From a checkpoint of a small mixture-of-experts model trained on Wikipedia.
Size: 10 layers, width 320, vocabulary 17087, 73.7M parameters.
Experts: 64 experts in each of 10 layers, 160 GELU neurons an expert, 4 picks a token.
Training: a variant of SOAP for the experts, 625M tokens, 4772 steps.
Below are experts of layer 6 (counted from 0) of a mixture-of-experts language model. Rows are named router (the router's row for the expert), up (a neuron's input weights, with its number) and show model dimensions 80-119. Each number is 128 + 32 x the weight over its row's rms, rounded and kept within 0 to 255. Numbers have three digits each.
After each expert's rows: "comes after" lists some tokens at least twice as common just before its tokens as in all text. This comes from a sample of Wikipedia text that the model never trained on. Tokens count by the router's weight.

# expert 52
router:100114134105126103123156098147054196112110128113138156098075183168178163143150167098175193118147155099135107096164175171
up0:096113099056141116139161081164145220084092080174116174111116105132085136191088134085095149166137109048125100096098110133
up1:130112140099094101192118132093112136123110130141153141117135076132104162180189129127151168160164136118158139049148165121
up2:155161129141118118183087099126067092131034126108154177100161107113152141205189173064095180168130192114064042130182121115
up3:092124115133115115188115076090098116149111093105149179111093121185141185164178201084132115169144103152157126118167172124
up4:119170138107197104114091150126103153159105119149140159146103136082162160144156167122120151107144129123146120156085133086
up5:074143119087105063151104102132105165095094071134142166122120107150087182100153134085116161123156195148167118086164148147
up6:101107094144137175168169093080150130135135117181130136064073139176163122134121152091168084110152185116183189159101133142
up7:103167131107117080155097098099130127146118103128170125121110118137142172093163110084172134151186164133171157108112131158
up8:121095158145180146170076127162132116129126120090189139161104068112094104125137056143208202065175133117158102108110114107
up9:135132154132079141179122131115112173143073132129133135117121124160106188142142103079100172171154171075139101124148167105
comes after: " |", "|", ";", " October", " May", " January"

# expert 63
router:124109152090115062177087111111145172087084122160125149139126081193133205125160176096125162137190162127139108078174158189
up0:122199102064150114087109150067076120111120146056091094115146087092089048145175144118111156157109126142131122026113085087
up1:093132114106156151134126093084098081108130159168121194086163161119176181094166208059149136175082104085133133100196107106
up2:122115083102155140174099176124126195098120140139111142121116067108136199095141098110140130150082158128113113095125191113
up3:053070087073155107172090177164143103147129096111143175197139208174167096133162115105125134116131140109107115094134127140
up4:131112115160161146235083150145088096187104170147140148099107124086174119178110212140159132099106180124068091083164122166
up5:072078131118107100140135094109112164150133093115150179081076142112137107165140146133175165161134157088163095095192155123
up6:128108117214143140171135098165123128129129088210133162171135164094151159183124168126119087143158117108140101131140219112
up7:138123138121134149019111140127120090146165114159132122085140072109127098102199113102131144194146088123134153125160097123
up8:143153122137137135106080146064110095172128144147110124083120128138125109128189121172122083131143107094072110178043129105
up9:155152149112164165143102080094106170155107177124129132115121082107136194160169107129125069146125157105155106122138144104
comes after: " ", "1", "2", "3", "4", "."

# expert 13
router:150133174088136101161125129096121141150076137176153173121120125124167221158111167109194151167146175078118118085185181134
up0:132139179061112098101118100090098158071128132097160141117086145150139135168179160091148195098163136088161108096148098172
up1:103158171064136076187095152135107128110086161171142113111112128181143116102147132123129178146126127094166137113149212113
up2:101137144073152117097147136086104133067143143087138114144134135141159125123141107114137138190132164132154138084130083171
up3:135119151084073128122093097146063165132089133120132115135074157151149067192177095132133155147147139109144129077105165156
up4:077142235048132122136096086098109130113136110147161159124184102096101139114123048072126140177159136138122129163118187110
up5:107065118101080090140139151128085137108157139087101122181142086105075119086165104089119189115155164121233128097075111102
up6:098145181138093064179133061092095134099189149163213115093059100099158108184147168155151099155146096102172083087127135142
up7:167109075091120159119138066095123106142042152109052037113110052123152118116099104141132123139143207058190179126099138137
up8:159136099135099120200092084206124153086036134129125180109125067072137068126141193116101155094091189118124118110138108127
up9:099138120122168127152152145124100121112123144119114114107153119146198159143135200079150136115151153119154143167112077142
comes after: ".", "\n", " |", ")", " that", "==="

# expert 57
router:124120132079079129170124108108090143114089093147125144129080098157185162172147169113188153116123176119183088092179186151
up0:114120138105130132059113155147148093099146103162158120114127130202152197169110085127165114168116195120175101103137186077
up1:063118135149124151121109114120147168093122120129139133145159123231157105112148160142131123156113156124155128079124166171
up2:123095116147118154118159196118130138163080103140113162119114128159114187094156147095096147134178069091171112132118063124
up3:122086156157108114207131117098145152129134173108128144151123120083108171111084144138154147169158131154148202134167111131
up4:093127125109133103121140145090136126122094157094119173154136132153080146137133104144174124164140099133103126065121152214
up5:109147105122109155104113071142147168114145122130174107160076103124131091134130130030158093120124104115149123146112082127
up6:139113108076188121151146144094138114069103141108184122113152103134104165117161155072124175176104136092169121104078098105
up7:077110190134137107149124047096151135153129138155127166135094097178099172139122153138104117122147172155132180127162088158
up8:173113097111129125075154053139157173159086096117129121120125126121118125139128068117140158135102125088116168101156125086
up9:180080129128092114119094183137153133115105161102139078160138094107136104166128091117121124167194151139114094087155083133
comes after: " of", "'", " in", ".", " for", " to"

# expert 39
router:095100101055145115153138145105126161125090095131160106074107134112107201143174144122114157155137150111167116112164157124
up0:104154124182142144089156133125045149108129168136182076125143117111112088160130208145159131089126108085173130104122165144
up1:103128077152153123135106095119102092135082079197168118089104104112094128152145165096147124117106106055192115168137139088
up2:095153074154149202156136084105149153120091118124146121143102092162125094164151142112150164173158146105128178121121147136
up3:106108099088125131182110090062167132116130121123101130137137163176140151124139142117112152077139183114206100102164098092
up4:135078078117137108109100118109075172105126137142145094104087064088103131172170131166111117090159135151145124128148113116
up5:135164154118113126148144176160109146138112085156129106110106091127112121114138112131143248144111148110082150128101155154
up6:079141157151138166123126105105069168178147107092103224126110118125133112224147152115136127155091157103158140138191192077
up7:146128086114114072156130108162140082146150168129168151155081163117139138150098126092120117175192151127159121173195129104
up8:170162159078113113117142078065126126143164153115136186183096139222147060145125135082144136133084107091116136177140111084
up9:092143115112135175117106065109100201134114134105132123116120106150145118140127165116126135097123146109192085175199119130
comes after: "0", "1", "–", "9", "2", "-"

# expert 7
router:120122158110115122185128087058123133089108112138156178140092091161162158161170157111165199131190177122116150091159126145
up0:096102133158092172151106111101141160145067109108104169186129085135186126064110139126165095168085116116129115153110158124
up1:028099170140102127074148150071091149125112023106195188164073150122147115132121092132117161168096133120115085108132121095
up2:109111132113123109160192123099125070122162090112085058141093130156132084145148105152147132173078126122188205105169120152
up3:118129137124110160148090111106154125124101174120160176128151131205157145148139149113204176073120148160117113145137134063
up4:129125150144158134135119135112111137129163177111140130140064109098151110165132138105065093174144163011128173087108081180
up5:163177110099109130109047119134111098120082159146097128121082107160117066165160133121114121176134147138187094139122127126
up6:115097170060135104190113077097097159126101160167178185091122119170142132133113097100125118159125174138114127123132117128
up7:088094132105092068183105117113107176111106135102116124102054095147131149146132152069175129156153114116140088116169144153
up8:187150138071055121068130123172151175117110123148127106103118152132189194176102139129116093141092167139153159114140145136
up9:139164191147168076092100114079111152110143171162134166120103157129097135164122152065104186104161143152106132174073114095
comes after: " by", " to", " of", "'", " the", " with"

# expert 60
router:108116143075089092108152111093109178116074104118157129101121097156120148129154177108141182161176174118147118082140148144
up0:162176127187183136152118102100125185171122164212069096077092101152136132127147109187081163118149134099145099125125094106
up1:149139126154105117136127129144139217170116123143164133140099086092162094098173120139163123099093109112130111115103101085
up2:119148049038163182152149169135089114132120160070157141064103146085096123085108113106169116139148116151094161156127128113
up3:134144113111125103127112084124121145123111131084175154141085101121148120171157182062168127156128137138122141125145143144
up4:087123139132127101123122128106109125129114156195124108118108084128145170138155119078128124116101164109110146084158168153
up5:158096156159108152166070149146122155112061130134080184086119102115133154169132137075140143125109142090150093126130137126
up6:113097131097162136082144124107133175116118097121126152104115097130186129113077154127164078139069107103127155052097147115
up7:093185086148136097154120074144061198171098101213150157146110100071141100097162162102153122126124189126083108128118154128
up8:086120120090152137134114093168121094132126165098135136149088122128145169158198162083134178099152201061123139099149134154
up9:127107141164116073116153132128066086172181074126091165125076121075073179160165141134129094153141090111145091063135082136
comes after: "2", "1", "0", "3", "5", "9"

# expert 56
router:108101183082153032184122103108084147106135119174155178096120140156158178124186179077130151119152146139133110114135106190
up0:179167093134179136163150168093081142119065132170110159133108144152078069093114150020109168149158177103150080150148115130
up1:104146061111114116170104122140119074140103093132134129111135103095141166113144084140110113134110104089163128118139152172
up2:124112145145109130123110091075108103133089116125152123091108127152130177148164138103162151171161180118210116085183144118
up3:115123103118109153125159043087115162134129159134097125165114156112128131134139086141131142147166178151121113088177102178
up4:095122133140154097134101179155128182139085123057112118132048089136107165167164100128139152121120177095131170111160094088
up5:109138170091146117130127133083086179117076101155126121103089117156153182140164200141167126141156186092151098084195154156
up6:090171095089111110134101189126152116084109158117181091094124103128110168118096138123103076090124155092134125095141110183
up7:123123142114125150135189095136167134122111117089125156108105089128186100120090120105158153113064174125073098114146125137
up8:157116076113106118140133113056130120161052120126094159140072112132081191145090135075137111122134146138157152078104172126
up9:126098126128088094193115097101131182139129169121137170113122093107118195133132092076190125150140083166136132089090143094
comes after: "2", "0", "9", "–", " \"", "/"

# expert 10
router:092111156154148120160049107088089178076140112133155161080143083197148160142171147082159177117165158115176117081152157178
up0:089144174116101088139174126129097148170121170142117187150072118128115159092136127117130116134134141173089108140110178074
up1:057138147110086097096174178102083122147130152176135111170117182067107138100185124140148103107164144095139136162132106134
up2:100127164112161138147137141112111120129089134137161154103095143177120156154170172060112158170138105107135111141145158154
up3:136063133087109070155120082083120151133103114170136171131075143095187088162112133095128152136152135148150064116130136191
up4:111103167099130087117182127146138153159126142140152142121135120100140136203138113047175100133153172102130160071117133108
up5:106114157091127114095172131112124133138076111172150153128047135199160115143145135089107123122162118123189126010143105150
up6:123109158061149060133126171151088124106090119102133195116129152125144139081230117101162147187165107139154102170108122072
up7:122152178101178098077119093142130166159120109197115105092109191131137112176070104137154124139239173057172112093154121087
up8:123115145103125091109147102130111171130076155143122115146107167117185150188124153140101147162157196129121111061185117118
up9:078113167152101094110179124092154148168161185135131136109082093136100140123166168139155104143165110150085114113104148145
comes after: " in", " of", " for", " to", " on", " at"

# expert 26
router:147129143130080122136090113075073179106080109137188184106102146121104146151146138097176195147161153075128090104156207146
up0:184196121129092098191112111099114098122095090086169182120122087157133124140117108168175073095091131141158134052179151135
up1:141126088152153115145127110105124175141145076099114078066129067088129119138138143150131121136103135048141127149128095109
up2:151144153091093124148095106095160137111063110146122175124127090185121079142131143101148148139148163110145147111148142148
up3:108132168098166137102162127141078103132127162183090053070158073092128120106118133137059134080135117115147219106092130108
up4:121166127064117128088170173118109172140075039196125145118119140112172131132146139080134208087110100084120173116110179114
up5:137122143080082079088132177142108236130143187140184140076162098148118147144133103126132167149107149142087134136113154101
up6:168194122120117122153185057123123155164072144115095141111051156122143106126125115092147080164175166128108083126186116178
up7:195152084085141132128098099141133163182053129088143117074117106165148124160115130092125161167153095096135170125148139132
up8:125111172072133110127090129137120105102115116179122111089074063160147135101138159111182143106156155108128085123156160130
up9:088122113156075133132068108157124071175128166114163136121142107114119192133134170093131105098191172135136139078092131131
comes after: "\n", "==", ".", " |", " ==", "==="

# expert 41
router:113119145095105116188075103127116159136071142120113184098125063153128166137151147097224130124146151111146115107138168184
up0:104140076134129123176182121032102127138128107182213104163083118102116127138116130169154125149133094104061162127144073133
up1:152073143139145104116087138147166114129164079168175186145130132127133103132137108143158122139173122092101103186117073166
up2:108130169125036088107097166102129172109165057154202130118119154138085083126119041190162157112171087140142115120103139116
up3:127073123133148052156116118094102181134104106139150138092095132180131125190139134110132168150187143078094101121162164131
up4:119131176151103189152075131132161128181083156199099180164155128115163219140136120112115064092202131109123141093145153123
up5:112050116119120135144162050117092138128098116169136143139114121122167122164128121122169132114145173058137119085137146162
up6:128147088148087100152084134142098141074114091096155162125062141094124139158166167101205080132129099154121151181155088195
up7:075137129102113091131118089085090209055082077141155162117063151181183171165191137118111106115154140124158113103198099138
up8:116139162132082117144095114127142072145111111112109144140119171122126090165105162164149129119189148103143104096122138150
up9:114111136164091085167109130105118176103123120107174163198143086123127120122163169070101167083133128138169168077155135154
comes after: " ", " (", " $", " .", " non", " S"

# expert 30
router:096105152117130068128125140121079141084094109127170176069103170174116181129137167088168123150171129088127108092161117179
up0:142095165146126124147094112108137100182097060122114149047135102145100195155140130142094137049116153098121164062134123066
up1:081124138108106155175087070096150179171039144147125125091095106167171171122147156115195114117147151136113070100187125123
up2:075088106096201123072204140097059092128089055073138159143131071102144148133183190199153160138131141107176086137133186152
up3:091137173090137145175153081136072172124078097145071149125105077089188196148169177075167171153162159099132133097155145175
up4:159125082082110051091123133083104187184116146154146180115130166132115121138125123087140117100138092108115137103072129116
up5:097090165068116084149086128125086166117032114114128146138102075148144179136179195069148199120144176134162100120112147126
up6:122130140083141170113114151128096126110139173177041099107161095189077146098145142115121133108128150121189118072073127143
up7:123167163098164130135159086169088099162093114124137104118031120196129125175107108098154122110106132112180133112108111142
up8:094142117074130078117134138120139165142117118097127127176133133142141114154173126131111134192094136101130112107193151130
up9:112149107145164150105184122090155123138146094148195164158134157192182140117110152132145125153199102100121129156140152124
comes after: " a", " the", " an", "s", " The", "The"